{
  "num_hidden_layers": 8,
  "n_experts": 64,
  "normalize_top_k": false,
  "head_dim": 32,
  "init_std_down": 0.0057,
  "learning_rate": 0.00929
}
Below are experts of layer 5 (counted from 0) of a mixture-of-experts language model. Rows are named router (the router's row for the expert), gate (a neuron's input weights, with its number), up (a neuron's input weights, with its number) and show model dimensions 128-255. Each number is 500 + 40 x the weight over its row's rms, rounded and kept within 0 to 999. Numbers have three digits each.
Before each expert's rows: a language model's description of what the expert responds to. This comes from a sample of Wikipedia text that the model never trained on.

# expert 3
French and Romance names. Pieces of French, Spanish and other Romance names and words, such as de, du, é, France, Paris, Festival, Prix, Jean.
router:555499509495486444458526569457443501459513474506543505528467405580536503451525527440571508545475499525519516516501516514529524587524440477441478460494495457427400512553524455498508475471443511494465422400476559553513539523470503491411546535508555458520532530512539555464496508487403483453497520541572476564421452506488401555484446524553524496474580439420522463471519543523477488523469
gate0:569470585524529537456442478512536587470470455518481432539526440559427428462465450462466511450510502531575492498518547478559540555501493525433445459493473470460531479542502490561467522501449513468478461505452457508485511449455540438471515425486506399403495543452485548534539494586536494523464567523541485538538530521513528496528567516555501418463500598449466496526487524483479502494424
up0:542505485524536434528441526516501566499489557407519540501491539447506504410502447520483587517497455534487507484489452538456479503507534448547488522510420552526575505530530487517509490539471531540463517500500535518491457513544477540463481433530504491550524489472393476483516507463483529522494521482480420530472531485571528456480501513456499554464477492482456533473554456563500510550515
gate1:547472524548483534493478515460508468467458593466520519500505519512531493548518549526484457575487447566487573530484522482529397520489476482425533477441492490513475521525522526544507516525523592453517476507541556559496537424465453432441503576515470514506508484533512434505511482521493491457486506460546464527583412501528512462443416432463462538421558524497497574515532466528517534570527
up1:510456494492481476468420514560490454483465549447431463458511466517464484419492446498494471505466528456451430439569476522527513478457461419500513417509503433592482472552482541530447604536505514543488561523508529465475486470508484490469475544473504489472471540527587493488525512587561529470473533475527465548514442431550494512494525506488448560465441429518541472495517511536493462502488
gate2:504507499597495488478458490532497458584459483560474410502512493505531455579400483532507508518519538493502503541488536517481452574448467531566431516534401505508498468443552523497477463464505469503513491496509487485564454459532461504431505481524497550554504475540480478531507462516475546496551607514631482518533513530522480457513519499549453512433463486501450543491500546496577500543495
up2:551537509555497496417469486483539509549499520487470477513497506505537535583471474436527463480473524504579518493463537495499477570450475469557394481525468478511508488441572527462522481506539488447521529460478540527560503521511534578469486513438555489472527529460468496488533499537507473498552476507577448555431551474492419553478591443547472526491489473507479476440433477551559503538478
gate3:553492509441446514573561523519494447552499509443483404491489481536553494575480476515477453547522556409504522534553486505540507496562486519530552464516499478461532490378474484465571478473515531571521482530426461560464515440482475525466466513552456517474583522448507453538497529592510518533489495483483441521565512549471553586478487472530552520512487528488515546464555515542502519483496
up3:519501429542571494532460492436537512487527537418462504493506525514451547457538490455543547480488491485493505481528512485470475484530428489517511467560535401528491536536503487492568466510450465521454506392486512488505497407504500449530479506450504494469491509529456524405493528524526503562502506538540502555565484478523560479519509495551489538476508471521523455456503515485521503551476
gate4:540506521476481498562521497534505491527459507544515505494456458539514532553467470480542526509456472490527611519503496557439432450504542489495499547490540474499547442528526541541418467485573466452470500523510473488486511583474491513497492443506483435491522522426542499513490473526495520467489480516478509513438466476457502417492456501536541519523497523469501560569503542502556487409475
up4:485493516523507474471419456503444508454535533576490522491472518493458432509497465527519535479538482543493493478529465517505499500421455505566536503494438428436562457538462482515532467498497465526521494529504474543466565449516400494547474438530512464535571502511508506494514451599474585511506539429567542443497500456490537529499546513533504471521526515452466528538474557457468475472484
gate5:513506521456483515468459524567504458507448526405537464528562549439507482533454446503509524458481526560473521480477527494536536490475508477462546466444552446534482546542534606563523541408543584554524471487503483595467525474542430545446501423517437497554491507444479557510497556446465531473553426504493586479470495469499463496514421497479494510460446500505544523583494542494483493555504
up5:486477558474441489487483508435469557534543470533551521488430457489536414454432502472496462540529398512500495490519509481469441525472509496503552574419536495469505435514466495511433510505529521458544527558489453507473431415520524490515534456461481461461492484523460577437484508518540576543501535564518529488472472523513513530600486451447555497484442474550534530552455493476597518508525
gate6:437469538424417602502470521486436582517412461578550511486517518497376478492499429437513490466515527473440507547565520536473519471497504576538433544543509434497479449523505503487380502449506514477500573480504487505499447521521595426541545432499488491468464547470524450515502495506547556446561506528478520520531565469480496537544511439540415499492504608537511540551467490478525439517492
up6:504509540507538497551509517596509534540494562506466518469484504522531503512493517510511498428498454505571510398511464540488485468556556468462502442509458551576468471452474499544567551486599444515533479494484540514478517580451421468535527574488550516575550486511532507459570468501572493447447450550528513519522448490419556556502474462517499460542420428609536492424542533510548495497553
gate7:492533507545573467436499496494491486497497487522518462586507495577416456601402538524481515494532460447489504538444484534509472558479538481487518457496471545446492511502512574552539443424450543503465500495549469527538530404506494470537557451487515397502498539559540504456509517501476426485546479461405512524436407500446515462504471550482483505508494518524491557477454504525510492507537
up7:474539518517498452421534465557461529449483443546511469593500522492502532506475478535528540479515526440481527508430459512452548539586441470475507474573431540480551404457495552511550495508456522512527482575530475482505440444462471508598500530601507474528452508547466486455488512534548567444539474500481451549417499523455535450487412489478546550477466517534475490492481574414535526522473
gate8:644518515486511461523477533434480542538514384511508463477524454499595551509511425516434494534474458488473496482501504538585490456501472583495565510503482503491523494555497488482554492489541549482543502500510558562552530464521530435400579524543500527509493445446471536511599555463482478489515459566522453443522553561460482480463491554557521574493498449520474533448537472489523511514461
up8:418494543500589533500496465525577481501514533490477453514494489504443428532595485455506518498547479458554492491462440478506521501449501515469535486483423485491507584510577465505388581515488499560531445490513451444459485505517441465530517491422508473543460510539475475470522445442421524442468470522444470481496555450451492459498494527489496462452492496552516508530558546449501510554489
gate9:517476566423485493559519487518560496523475522467495507486501492485515518469504551462494514468524524482486530516424551454472542521513543530513547476528479478457487500550502502548494511527500481464536481558432470559485460446514495500508457519534509425579507448504526506535467568489484487462481419478511507556553464485491501568487481454463587484476539546525450504416458482480459521523444
up9:517528503470500464433472455455575487503507607444511483459478462555456546542507496405512517539564475477554521543461503502470458513466522555526524472576551429430532548484492440548428409508450478507559465601515474555545546505536567527448459554484563461538539515506513503493459405526500448523437564510524449494546509537495598537514513505408485467451518435508495533543418505481527539519547
gate10:477495463517543534564552550528456464586558528539510500522576522468505547519591450461515558515463499476504497575495507475432432426531526526530522554533536519557468515475467473485439562456531514482535459480459501600458523496515454526553507539533552431512448538497474480447448490525450541537473525493524468516561458474501497493500462508552511519502500490466416558517575504427473481624492
up10:522449497467508489485505511531519460499513582414474469572549515489531484467425560454496506509494523514499497456416450502447469507527546532503514454493443506448558468427553504507437472565553477485520531488570518610561423506548559472516511428481558549506535472518488513460473476533597491522464552498461511522490445474562456474520476505462447501548470480563536487473603484541457502472514
gate11:574539474497513452470558550488525477552511503515503487461508530518516522507433514525550534499495482540607529497554499538467474536524566495476517492499485517476557539513528566496523499614513493552527451495487580496472547524526480528451530449526474473533495483539521493508570530511502542524466568518498548514470414538502498536510444474575488566537486469381476504510508426425477535494440
up11:553558513531511427419519499465497452471473451485461516450495521540487460527479547519531482531463473521481501472468568519479430497479517476461515474471507517538510508465494426542459460471523508499459460505485512510496512497628525526402490475540568469496476520492433512526476525562494492492508535591502461488442493459526449517547544514517573521460559551533543529575503503538392538500515
gate12:517471498504518543423523504482408445518482514538511507513614477581500538512462494507542480442560538437539511551490514555482528503567459508393606495449498460436445527507447547499443511465502493504418499481560485460516490522518531510496574509477517520475545477504446568491445498529509571512496546518530483565506516409502407524502488566461526551477497576540510452580583482463457530493500
up12:509457498509533564525506483564506510483487488446477499541518443451475576502428516503505506415589526499572510484512445503493517502472477464464484460477548448564485513563427547510539537527444528512563488544495533511506505536539492524478429485541496554442557543545476449459427548475515466475457563565563427511558414464506543548607465518515459470488400450550456524534533517473550536502462
gate13:447473530471551382503528569512415503510496504508515490528516516485493454529507454466514564507446513579504520465469534449456529474464508510518513492543480515485516527506500568473534455456498467494424510551514507452495496405495518532472524543546507444575542468524555524431452509487431540536524488421591441513489515438502447561521506467510493409520483550480535473440466461454464516509485
up13:495438514498472573432484475519590521455542502510526449482473496486539521450544548576527489522542484457466525444484468556583535482536501456515453473430431514559456568492458479493505465568475568538472460543472508427457471519482480465528490508562444543391501574431433447601580474536476551550495500526550453531550487497505524481515426545531482491479528514564414477509494502469508453425477
gate14:498487545455478468457473556400495443472554523479480486445552483548517451485465500623562462462418491524498491472522546447488453455477442532490468424493445506526503484534502571395438463492547540504437452530529491509519577463518574523506482435447471463505484471518487550500474492503564549435478580493514432478581452493483544492490489526539514552443478432473533574560581490501513491406505
up14:498440540562514461502445521492445496456490471459514524425493614497460510510485587524539475469529482504500512473588524487546498507461521494436485497524399577508477465542543471459514519528491605544445424501556480438525492544513507542477447454412490548497487464492471547496405459503515478475517480497519469462470479507515515486489528515602555550480453472493471490543515546496504484487571
gate15:431551521537539577476507537464475502506520510535552551517407532476508493508504516510487491505426489539518579458450396488493494485442455539492529500527534506493433515562545485494537477548505484504561567481494496533531512508448570472560551516507565523499498548613532516485478509501411472480523488518535513532557481480401532529538548520515531509481493465551506556515499517505485435563507
up15:508518515525476476571539462553537478534518437485521503493520507523485485523522477546528509427520490507472535557532566408491484450478483535552467497542512495482513505548427503532371451449546492478481531461548519493550512502400518550501505473487526505550545460510533515518551454438551523410530538486525502502495535541531491491484513478455472471588462527475523537507451477481447526445467
gate16:507571493514504402473467533441506492518480583493479515500512487578518506490494521522442561507482499537520550532488482507459528581464579550465479466561570442469546491497484480506365353443508469522438483532422500489573475523508494475500569519502529557463476499471468472481372538478450485540462504526409510543493510585501496496476503465498547461484491491475485540444518476549514514419530
up16:445483534477519537522546517479503494509467511461537527527492479446506498478481400478490476518510424504551522471523452539518516533501548474486538534501438483576494480514476523441523520507489596586420496494501458517531527489510525551460499524555538466447497554585474507490468494567473496437488479527495542489499473494519490511512481511473553462465503420496469465486510493483528492494484
gate17:457542466529484480575457470457419618445448509532564477510511473480506488500508546474505559504485540516460520521551516481520517517515524477482490486510524486478497569524584407473503496444500448455480513474522518494423499486497513455521502517445441554481490474429530497502412473502450513504470440532490421496509533443472513514429475496553537504557485422518542567478507555523491463505499
up17:515508430531495487535505538488470490478539533488447526552575577543402561540504577504507529512486514545496459540624505489467472578481512576566430470508538494563491477508532449509448453534519593581492427521481464496483533529454471472565496519520538519473452482488530444527521579466519534490480493496508503492513484492524471494514505499506517492395494549552545544523503538516464524559473
gate18:529513510486477538479476492517520478477543555543406591496556436475538482540400487522468511554621508516463494525546504512526504478487478456569483490541451508506543528495476484515498528497469459431490467523381458501537510486452519456521484514553551469490506540554422482530513516573534509544471550522545579588477482522532554531538505433517455453491509538481561498513515519513474489537487
up18:491447594519433472489502454611471540535474520463558490531462550511466428516601533487541520480527477525510489504461431470487528527422510547495608571462488558561467499485408492526526471426488558486457506427522535484503515525503528552459522556522486492535558493519569445458571537458505511505516513519454477500454514525419486444488475530538494563520552540548497447494524450465523506490451
gate19:493547481543521497496515481498494460477439462472516521478544555560541478472512518542461482462454535569473484524483521466465528524485491528467371499509381476458479486496515474500495536487442512460504514453481458514505519474539500510526476420403485527578489437467495540461509499522525472493521501552529526553558466495487440463495556469580513550515577500535526485458535493500517478515508
up19:467522445489479468537453513495442538546549451466545433425469537459492483449489507534464443528473445451486455490563537524503537530547508522503527477576576512503537492495470497504505498418449481477527529573559492606520554496507542461476534489524530514458494587493477551451495480509405553520500467527582486461514556465538446479488537448473466456383454432492548525509509514499544541478490
gate20:433494474506507457379577481455520575492503490484497483542563482557467463437497513532526476513451537466514529514515488427494526549522551462601440489570486449448552487548507522525474504411507445512529490508578488454531545454517479539521495479460499595434491494463471466466497487519435532493500552508485549512539571483554467463541525554596498514532501434444513523572452524436513509543461
up20:493396532484593529526519506464486441479496539486451457462522513506464561463491510547439488548500464522495528565505520520480536563497567580520402427511517544538510459493532487516519510481456495560493558491466587453480481561488542482461462510502481539544438482514479505509502580532526454440497509460556503509501518500489545509528467591541543539452504481540438498520498540510370494460490
gate21:473510623447520458460484534492446445553539509555499520494510487511443524477454545546498518532520484537456524512480510515576464446485548497529468497485512429516493504518470499508495457527561534548492508436498552512542495465457452490411489541540580574434497472515524441499479509531513465501458492551467491505433489560503416486521527508519516591519515500445489550505444476475529475488468
up21:530490577433484546486506559522493477497563543516487554443515500524566539508515507454551515592527477483462446567528507519572499564520452550543447457571523491525460471518516456472503437545467525531541481473588581398593548545525465484465480587477518502513448504479513431450491470543530397482480488558437483459429458457576500475528478494464497546506488559560446537535444503562519480493519
gate22:512461579502555458494492510514553475488449499466507516460503466546536465484558436544476511504482457555480496482518511445560434494492502446438541451508518418484492503490459485576475508422512517543529481546488498501495487481511466476564495593452435541525536534544491546495476501483472501427508495554517482463557516516555501447439488479464486429482475451494477451501446510461440510468511
up22:481541481500483458479496517461516501421468550428458496490490548457461486548485488504522542492495584500586488478445465564484488431479422426541430552441447571498567532484489462489571519487489507511526483508480479487569492499406493485420511470522424502500476529453488524468488504542529521430456554501493542492473484486505506449519497486530520563494511593518503474532507570498475508526524
gate23:541613486541497520579520519490565579509505478479445585578465513566533506427443470496592496485437516497488532558434497475459515546513483517453490516504493510471489571560500579527494425455538457528426503475543567561584500498581454447492481551452570533445491552519497554451535509475484491512406425525489552497497487471513469517467526481556467524500508450484513429540535472484442490470442
up23:579468393551507557487552458496533479427504435448499528471436539463492472517427491542527454495497469488482515462528518480544512479540526560450438504468624539520520540488522425491503614490490524495439454583491496469495477531517498479510496490487452528477457461468518397500478534528472464437546446419493508439498526434556443494518489535386487503570449506520478475478413460502561498554522
gate24:489498569507517483496550499501447518454493519504467482499479448567525525498535536564490561527453509489501489487551462491546561422502456478498514426500414486483565543508500521480441499455522476497514602538545512472541480511488500427524584525522501536525473446512516520513519548513492529484440504516481517585495428501505523451588504468499504494473549541481474503516491496475529550473534
up24:519438461485561533536478435461478503465483530467497447556522511539445459442508454438460505527552479417489514500530531540494533490516476573449529433495549495515599529521578461456503433536583562529470580498541515514502419441408404411469529511449484491462439482561476529545497534577446488437523546491423465512488489571503509548538431583529543517481451570479462504487492546551489560488510
gate25:519465595516519500564482547474477430435556470429517530529477422497574560471467512500407515489552450494453527474491522519477501486477506435471433486475433513504434509466477501529458587582474493488530507429400425455490484460488500426558467438502490447523503487599509471539505478500514518446449449397490507491531496545568453555520458457474526473491574501528559457563546476516493433516424
up25:455569490527412518503479485470489472504483466521545468501500556513483496599596462469456539529506513547467474544500498393513399525497500548472494451459524513535562439484516528518462451481454522522512476430514490538583460497492492524486482526531497564458499516565496510535439492471446555483542494549541418458401480483497492510411525497509588449451460497456558500482528423545524496564453
gate26:488425522560518510494494512554543513520499529505594484453476498519500494551502508485502453514456464578502496544508468462501488527457492457482482526485396527503478463488512457519492517463453592430477484482463507447527493483499585516460530482482518556564514522434474398531513518548560467484426413478480481542406464501547461473532446594477519526467489547485566503486448457515484493520461
up26:450456529495474485490460497491560553497507565494556555452441513576483490530543492477566463472486522546512533519454474491536556546489483487546496542495464540481451473507507490512490494461519494434503528444441429467524520511486557600456517441435474532585519467486491463537524511456517527473409438468438489551424482499481414406519516526551526524445500522516505516500450442532455465497472
gate27:452539451559458539487490505502547482532469486501467507542483486525505524576489468517430513540480497505507458583454441535463507488498493466451446503455538517470507485445482477465471487511585519478520446439490518549522513501525470561428561495478525446520564485490564455493565494539497468493510482536468494440516495469583478466541519517498529481492527479492474491534488458494446493534423
up27:489548449566463499464539535479504474550591439474485522536491575524518495524495462486468513459511474499502448471462459488418551534483472516501525482498522487526510431527536452495443486481511508457509504537435484413490497513479474484480540559483586562534500459482480481468523535558468493556483470512533458470511490525463495540516506499594577539517425476502427525503547567470399515470470
gate28:467485544508426485471514472488477588542462570573555481477608523510493486532469568602479527566480514435534475573475505497457547446491516529536509526534423517552460482475546511602464512514486567456523493482510513549524474538414488535584444527470490447580496494375535463474480421545457522527390448485477478556517512466516454532522569513554548513537553550399500603474485495535469464524510
up28:486464543484513444501517485486462467530458496542461518440506523583549478466567439441435477496545530502500489458517495554472496497551418475503528556541455472466575553457466507429506509493387489547571465473427422509456525511509490532538536496494496498453557507546599481480550458478465557547496482463509520498513402456387492506459398537515497447487478483552441443540550525478548545522553
gate29:538524482503514505521556518551515531507437515537497587461462486532551506534520551542532387459482520456474514514485470547477544542522446491413481559521539462508518499472494416467436496509531438471552445548550514521550489511585512487489498503489468502472450422499558470473496462499438517520572501476471484475509522496472476413458553520506517424496547488529519535523385481403472515577462
up29:501499490504450552489492456452469517529535480483444471452465476497475517558409551469510489536402507530496517534578464490472527565435525460453508544497532488504495509475471484495478499480496515498492392540499521542502430491464497456443528481541511479529471514501490485505512444500514567451530496517449515494524449520457464466558439507522420486474539529483413562494414424464506498463514
gate30:472485567476510500531504508473483542518490511535524454497453439500519507509475432508499492496425473498550477489517523510488535545530471456562457505530432522485496544546546510477484500466470437484463527502459498518452496511480576483523413522537431482453478555478409465453546488489469434518517537463512405464522465509480498464485469543546536515573492503465508462579453479464469469466480
up30:564470584492471493478533566465467475506539484574422468495500544521591475529515535565532522516529481472488487534488559524541539485484553494509534460477488488444468488504466479532503518516485518574460465523526480530513527543558576451439482497486397492489476492417403547525516464547561429561464500446450465518509448457517454490497569530424548438591450553396506471545498493443529499492480
gate31:537597524454508506507476564568507492492548549509459499561495407529511545495422487468525507514549463498517492484506550522504478537502445501535487480436482510520510458525507423468504568530438473590472531515548487586477496498526446454491443421495516451479517546499513487531476580515499527444502533513476488503440462498506468410494474481492533518513548538530521490475543510407605488495501
up31:528448470445540527552527506478517467482523508559484562537512413451468491511456517515450524495474450506500538563521565531599464496584496442508500515522485512516574494528497513505508518536525464510545514435517527571444454579533532512517502469518428484530498551442559577476484575559517550471464602535431491494502467493498490430533472431540534553531488535503550497465487422545487563503513
gate32:438521484486524490545537528499468516451467514541443529495453554504526442511522467542534501496547503531484518550547567481472569509427534485417485457563496489503500521429444555427549556448497559509521470433487504506574480488497534509451481532476481541470522493455535505514493535477524443521493448474507478561415513454516425543474538498578405424568499512514526364593500483461472544497498
up32:525445504509508464492429452487552434531460461545520508546465512524560500478467466560461454533488513497502516490519336461487546535472466470575526463555514489492484488565522467509519521574529481501526532446475498483551555543535538449461478473427496488450465536461530526455462487515566584540478560515487493471468507481513482531505468534520465580446443444568508542450435541542450469530458
gate33:471473483466518530533491488546494548519479580470482473491546537531585478442493494516519571585559500469474429430493473423500466475501531503459483475486489443521556473441473473509511514475527525504466500459554465565541390508527492378482552504525513540504507522503535426509490496496539532459465460565527578472523548475533463495503400573412446507456565522451530485471490479523484505496458
up33:514445581487520549564521478516539542533499493496487531397560474523556474473509497462490454539495517505511466492492527460552488482538591454497511591455475471500519475498403493548490552489529478554473466497536474497523531527509544521544528510559582498509456553472484484408496507495481552502467435454564523522449525420547549532511408479483495525472524487481497402480489517474523493439478
gate34:544461469540426491509484392483513423527457512533443486536498499528507487417482537485531467501542480516473494487544441523524500499483488471494410434505474505481496499500528493483563514534467480524421551534517574483506601474505545458507541506544598587544514484518501479502493505531538488522505476507527507627470478553438510486461500569515523486522507503520454455504547486473470499467475
up34:473446496465555562533464447550529469494519489451460476531470534502476584504541453587521436462568468560447478477541431422453541560482495527525451490508552489552529400447443487488506483499489455479502429537502516525506525515540430511572499615439550488488529494549489525544545529551428557471553498537466478507511469487481504481625483454488535557477485424544476590522480480520558549410512
gate35:508493457485522576556511473506482500470465486493471606403519480534560449520535496561554484454436493557481503510434447482501534529448491472471477418451500451493433555496508572425535483483441590527446486509548462447524455519542446432471458445555436473489468511542570516534528488518535485510467527494492473451398495518499502595524527456534509455518489449478431536522475396501471453482505
up35:480491472546536446462531522449468461506486501437439502608561535483498507449481534512517489581536547461506421463544452505522424474452522515497507449561420512442496465480510482449498546556523496456493485537522483495507456438501510511456496501483525487510518526506416526500470537516441536432513493480436491509522492473478401452493528588486519484555514500389450489440484501509377452553523
gate36:527511510499410498496519523511469428555515497499479483479586499489552553475476527499572471508466538529507467523528531516448557560559507548470429496481516481499449499555564481545532449515472484528519538499475499527498522481447530515433494441492528497451473487551475501535534591495543607471523486512482442507572441573549399453459513490499459522448512529459527563543514544466517463554526
up36:442537458490491509520480545491474448539478522428544535438460540499544491467430482422534468477419490510456530460515485478482488484539499506475578539496584578450407522586522539573601510451501517480506479487541485534526474536528569502570488493551455462451462519489576475477494475389545533443506446445555456503553483537502460478500476574542536510530450430438508490559427545506472514484461
gate37:515497597526482520496495496614590490510525537503486470429497473444485542569509488481555480519534512519485525508516472432456494470559526459486502482459537448475428524452500514458523432587499526456481515503562535536531480489564408464532480509488472475497520529530514538518452526565487530533458509455481473492505540507519537521495541528458501495508520505476466456469596528557484425527424
up37:445525560562515472490497469458456433519508498470431506477432511464402503538530418455569525531444530443454545480491496565547436501508463479541410504523514494547518513500599471494501504561529615480499484539520547525549492565495519492452484491586536531476483494473536501460492447487447495509495513550465534488483474505478548493481444493533513469535509444445455568527491561534485474539453
gate38:489510461468449537457462437475379494517428466567491475475528460493477544434458531498451487519505527511532533476465487547450483544509568500481446549463401508500495540531493516446437448435502530485476576509536495534487461459476497439487445453580461512543560460542469490571463499456453518541519487497586515565496530491456470505477423537550490486561483481509477508478548494518436476577441
up38:504486472562486521496485578501473503441557525403469451465498586580519509507398566503481502395507477543438491502548462521508516452494448454537527418485552491484477444568488541467535481456416547476510489599513442565466490531557475496522526562482455547542486487555412481546477442513492466572598474605440475521407489505520448544515524438527459536510512450467511443518499490541455463439509
gate39:418486476504501505556545474493557533471505498520416587443488497530495454553456497437513519527476511482500509537482493528478532538498472498522414502510513438431496496448455495504521471459470521498454538495445472454473529489525555430473475483468486514472484473490537494505491467459472498485502526490527508494550451548433455530493485530439469462507494457461443492508570509492405510565495
up39:456532564470457483500509569516498382438529536504524479473461543459514527493491483557512469464482462526437504514485483453534538476542535482541526514482456496580503461478480483465482524504524514564471500451506492508386483480377500461470466535517553520607507479462502547544596520546533506587501554462535473531527483469541525515514527484426502524503544484476511497475479534549540505511465
gate40:431529530508525464499514517490535509477439540496528479558514513539564515489531576491486528473511510437490478525489550536533485511494520488483413433433525400464498457526533514497524515471445474488512442505443416453440579553495591508476474522531490559497471474458541478507476503507447527490481543450517455539471500583527471497428382495511580530519484553426437439467521492454475450543454
up40:515489474475457446434422491498477460512449534532481459483494529510534481507454515509454530481527470511558510467550449399471439420485532502424511515526503541505563438536501516482556539504505461495525481431515491501503564493541536523593532427470508451542442503500500473530446546524493476536453513521420525491491556512501562527528511468499546488509464463502492443482436475545511440504525
gate41:570470580452573491517536469503429517474521538518469527519517511504479518521523493512516535463492455456468527411452491545505557568521548542490523425529568462490423561482481495481533550555573437543440461455570519480511515488519476527499567508493570474506477473508480552433525504532446479485496497462499522503428500526486485451547506525504467484505530457533497489590590505570458529509566
up41:497461550507478526498523474446530497535517503507477488477545508509559479443566537494482493557520471505585491521498534463486508462489510533519451487488571513461408473527534394509490544510547458483455473518476503515489461517536478441499554482513519551463506448521533484472486497511508424478525524450451485479477524563503415484536534513528501465548548552545479489472435432505420403513519
gate42:490454489510520580531519488462478496547570413494484491551488489424486528504596490523409503494549525495386511579426472501547486499502489469459502509551500545479535540519585473508498456518531505535531559462472555541527488512522457459555471469459488455510462539520525513549468535523480505561450516478565536535466513376500501457554568477462509480537509513549503478456482507538492497560468
up42:536445498486546555437530444499511467543450510453571501527516511485489472460532437495519496591538500525441499493421475511504499545506467474494551475553530514464493551532372520484464540492443519514559505499495530500533577578579479467533467470460488515464519452464530458579523475478506453515596465508473510577466559446456380506528524532504474569524530532509454447452492515492481479572461
gate43:497480460510481504528504527520506565435477574548506550480507482478536478438459490567503549472483465579445554412425538527536490436473538532450487456485485515557514475559465513508513486528539562458557495479471481521479547477502503469545482509513502490549519512518538492461545563379525526572484535478472446496525497484470429408452522449563506532514529531415488572485490473522545469571452
up43:543496473522460422471510510448458504560543492549454518546537528557507462501472502470481544509554542520495444544471527491482531493524471484512473507471519438489512527425506533433479536483496449532455454420433518454492495558439489485479531468479523408386457493539468516499539511520487486519479487530496475514523533466512483627566490552518501490458513537522539502497493541533496520484477
gate44:577560479440497485505527471537516527528514475504494476499492501541547540501501482443459540556479458490521538493507494480476465478491508532446535456498419473480505477571588502491466486475569424458519529465564555489564497508466470486528525473431494606573481499436571495460495492483462534529428516454522464495462456552526507496604554452503501516490562480523591474540431467509529444495499
up44:483486491491525514419533481526477505493543531478473502496516472484490481552496491461407508442521451544543600537546478491492481488508478505579448505484514564515525518608569432482414452552515503529513475512546478455459488559569444553521467487463519555539483453556553513481520519535480443509521516495484530508477495482507436502570546487522443478543501500478541502453479497523488472453528
gate45:432527538614517533517477544478465466532444541470440554485436468465433486498564508513515463495483502412476550476510516392519550428545494487548545442473509515531527471508520565476555465523515426608551544475439553545563518527495471507575563458451495513542519507448530556532553488461503487502461544539542529469455489459497528499481445481492507470480509566417492515574451490541542497563524
up45:513496524466542561505507477495489495543478530470454472445520532497449519477463486546484498470506501512444520525465507514453479559501508539517499541453470480504543538455507482480476531473563489495574483528443534561524475492485543494494456549575545442495483480506500495498489511480576503477529486502498467512507448487532541502503488501506458474455578468608453541512419480409444492522503
gate46:516507509476446502492471446471524527542467513489470526576407537495515498571482520457507449519539505532545480500535513414539476446446523483491533514536504497480497514563508446407443488568500423545515497442461537414468527521554488536467507466527498406495485505562537502483529489482397522548462522499480508553479445509462519505465581432521518507505462469522508522501526491478517548541575
up46:546495438502544506490457520426532476519496509480460494552455470485485561531462491434490387547568502519492484508469477420466516500486546466451469472509433407460499580464482495362479477494485428506524443519491557428584493515498472482460479553474494455518513546545597517494524490523481511481470510486487448534521491501475487446543491496491438500639559494553553546509514502468441554490492
gate47:483463530469477490509511504533504509519508478536509551526490423562543460451495512528488515461488449428502559517496499553476526515459433475501560493460531438453515534552404525490518396410610510509463508546560463496534520521545470527506503537553530562489512467458426543487433481497518540495517559494484570586417553546580559591489486457475508521455520465498542456513502443427530494462516
up47:420445504512503521454458557559541495522522549484479458557516509463516518603451464486488496525545518524501450454504506567508376480470468478478564590507488482555485455505478483518498503525501512473513551522567526532476473530469470519458472511495478557497522498530469508502430472565518457536469536461536561523471531441503518577526516377478522494503534496493466571489498476491458481517389
gate48:489474535530492490547446436551498502499509527430490511463511455527533492522542511476533518517522490541467558473495493558571568498508453473456537449449536446481513466508545486514458419454409488530511432500509500444505546512503470446515461516502450493473498562510489544472549498501497588583476439521429548450485491439482531491482510524473505474505511519521495513484467523472522491404451
up48:452598464508484479493506556538547594564533519443510531526606572525495511491562522534521560552528474461536470462478479508544520555522519468560480487571453532434509501447497537521450491503517506452507531462523518544490547416539495463427450554491510475517490483473535465501494506453471482392522528528489495450538489525589504470452492492536477475504476451481455511496497542595472460558527
gate49:562497460510534563595496519519506480463456523489472545579536537486461458472406495559505487487512467513492502498503459544528486521514520479458509519485530462469433483487448432474501501502529493493452514477545466501505468552510480527488473481494540521510551513495538537531513545495455540395518472476378501518521468566476455547543521504535487529492487484579491465473582511526520501528501
up49:457396501571488542517544485460449481504526495488500508461524499462469479445490510499486443498524510471530485521484501528540552526557573474509513547507478503560524525464494510456428542507452440477480534438457429422524549503560514472503448510474513497518611480475445537561516509559464555461503485466477524548566530477526451469540539527576470423573445530452498462539533536525544405475513
gate50:453480569498491477466436507480473523580464499529491501458444528476567520477514525436523524450463500526405521459547465483462529422569533529458510512463486538473479508517559490514533496485488521472523454446492480499505506410551459547452512519403489493487533472451507499605434475534461485503550577454474492502515509476447463519482499499525428429503483504427486550467511481494505448514503
up50:508581422564427508493580492575519490423483556528511460520587482535433535517495465555530492496566481473523463512528517503596507454416519494501492507519597443493553475449504556509578488514507486502516496532420516518489557504526544520530498450508540500562510501511484503442546563503514478492464521572526419507498464439525429501432489498486493480539501532556471493512539468496536462541515
gate51:528416525462540526459478548448507465534535430493533472461460512564507548556447561434479485473497539459577488469496522514587552495490497517529487537462454421512499520520507498487520487481476516512439489473504479482486553497505540476500609524582477461469487520564481510382510454510511565484500535498539473506485448521457495474497449505550497526458543533505536515477519575451487424473467
up51:455480458492561528537519489563505490522513521503498466499541475492536510590457487476542438476517568449438511544489488523557481574508555526495453537454425461453485531508416501491489468450532434471512539452473536505476543538508497461519609410497558525586512514547440459541479436464485474461520477556566445449518445539508492479429543487494490506492499542509460440515456566543478464438534
gate52:503476454460498485487491530470505578497533494502463496558564582469528550488460524582475513515450520490556431516493475521539468451475524473457512510464528518439492446523485485513458498484423468525519561531455470470459536502534525514463400497566541498461525454468571456507526521447488477518490499451507519408488475499500471474490512517455528498449494521541439515598503607477496507513563
up52:542411423517505473416476551581499453521527508455458529451536452579508441444607550475507452560514519503491500529480565489554537564510543489480531523435536522523497537578616535494482541491478515578506453556472484526509470501474517629480475469491554493471495505511528539421478518414469471487476492434546484448488548514433521486483510444511513505416548510536463493476446504482511458502553
gate53:448470474492488515598583491512519571474487526478513540575521507467524466482542456424528544511525489530495488527528510491501535556447506521464557507526432488555488543502476504473530488425435480508472506442577457530586538522463444459474505486477458552446486518423525417466499440529497455506491498509536451508509474452531528496498533449527467467443537509489478461512500492603518454472429
up53:475495489544495494603512549519568471444505438495482453479484508489567479504520513456532544523510451528501431449501431494535518521528442567449475508523518490508521492465448475522527504503514422446509420464561462492495446461545516541480511490615527486468485479492462461391476506539484465507491482518532467516474473554480556525518524477543464519441470596515524433523498455512502513480478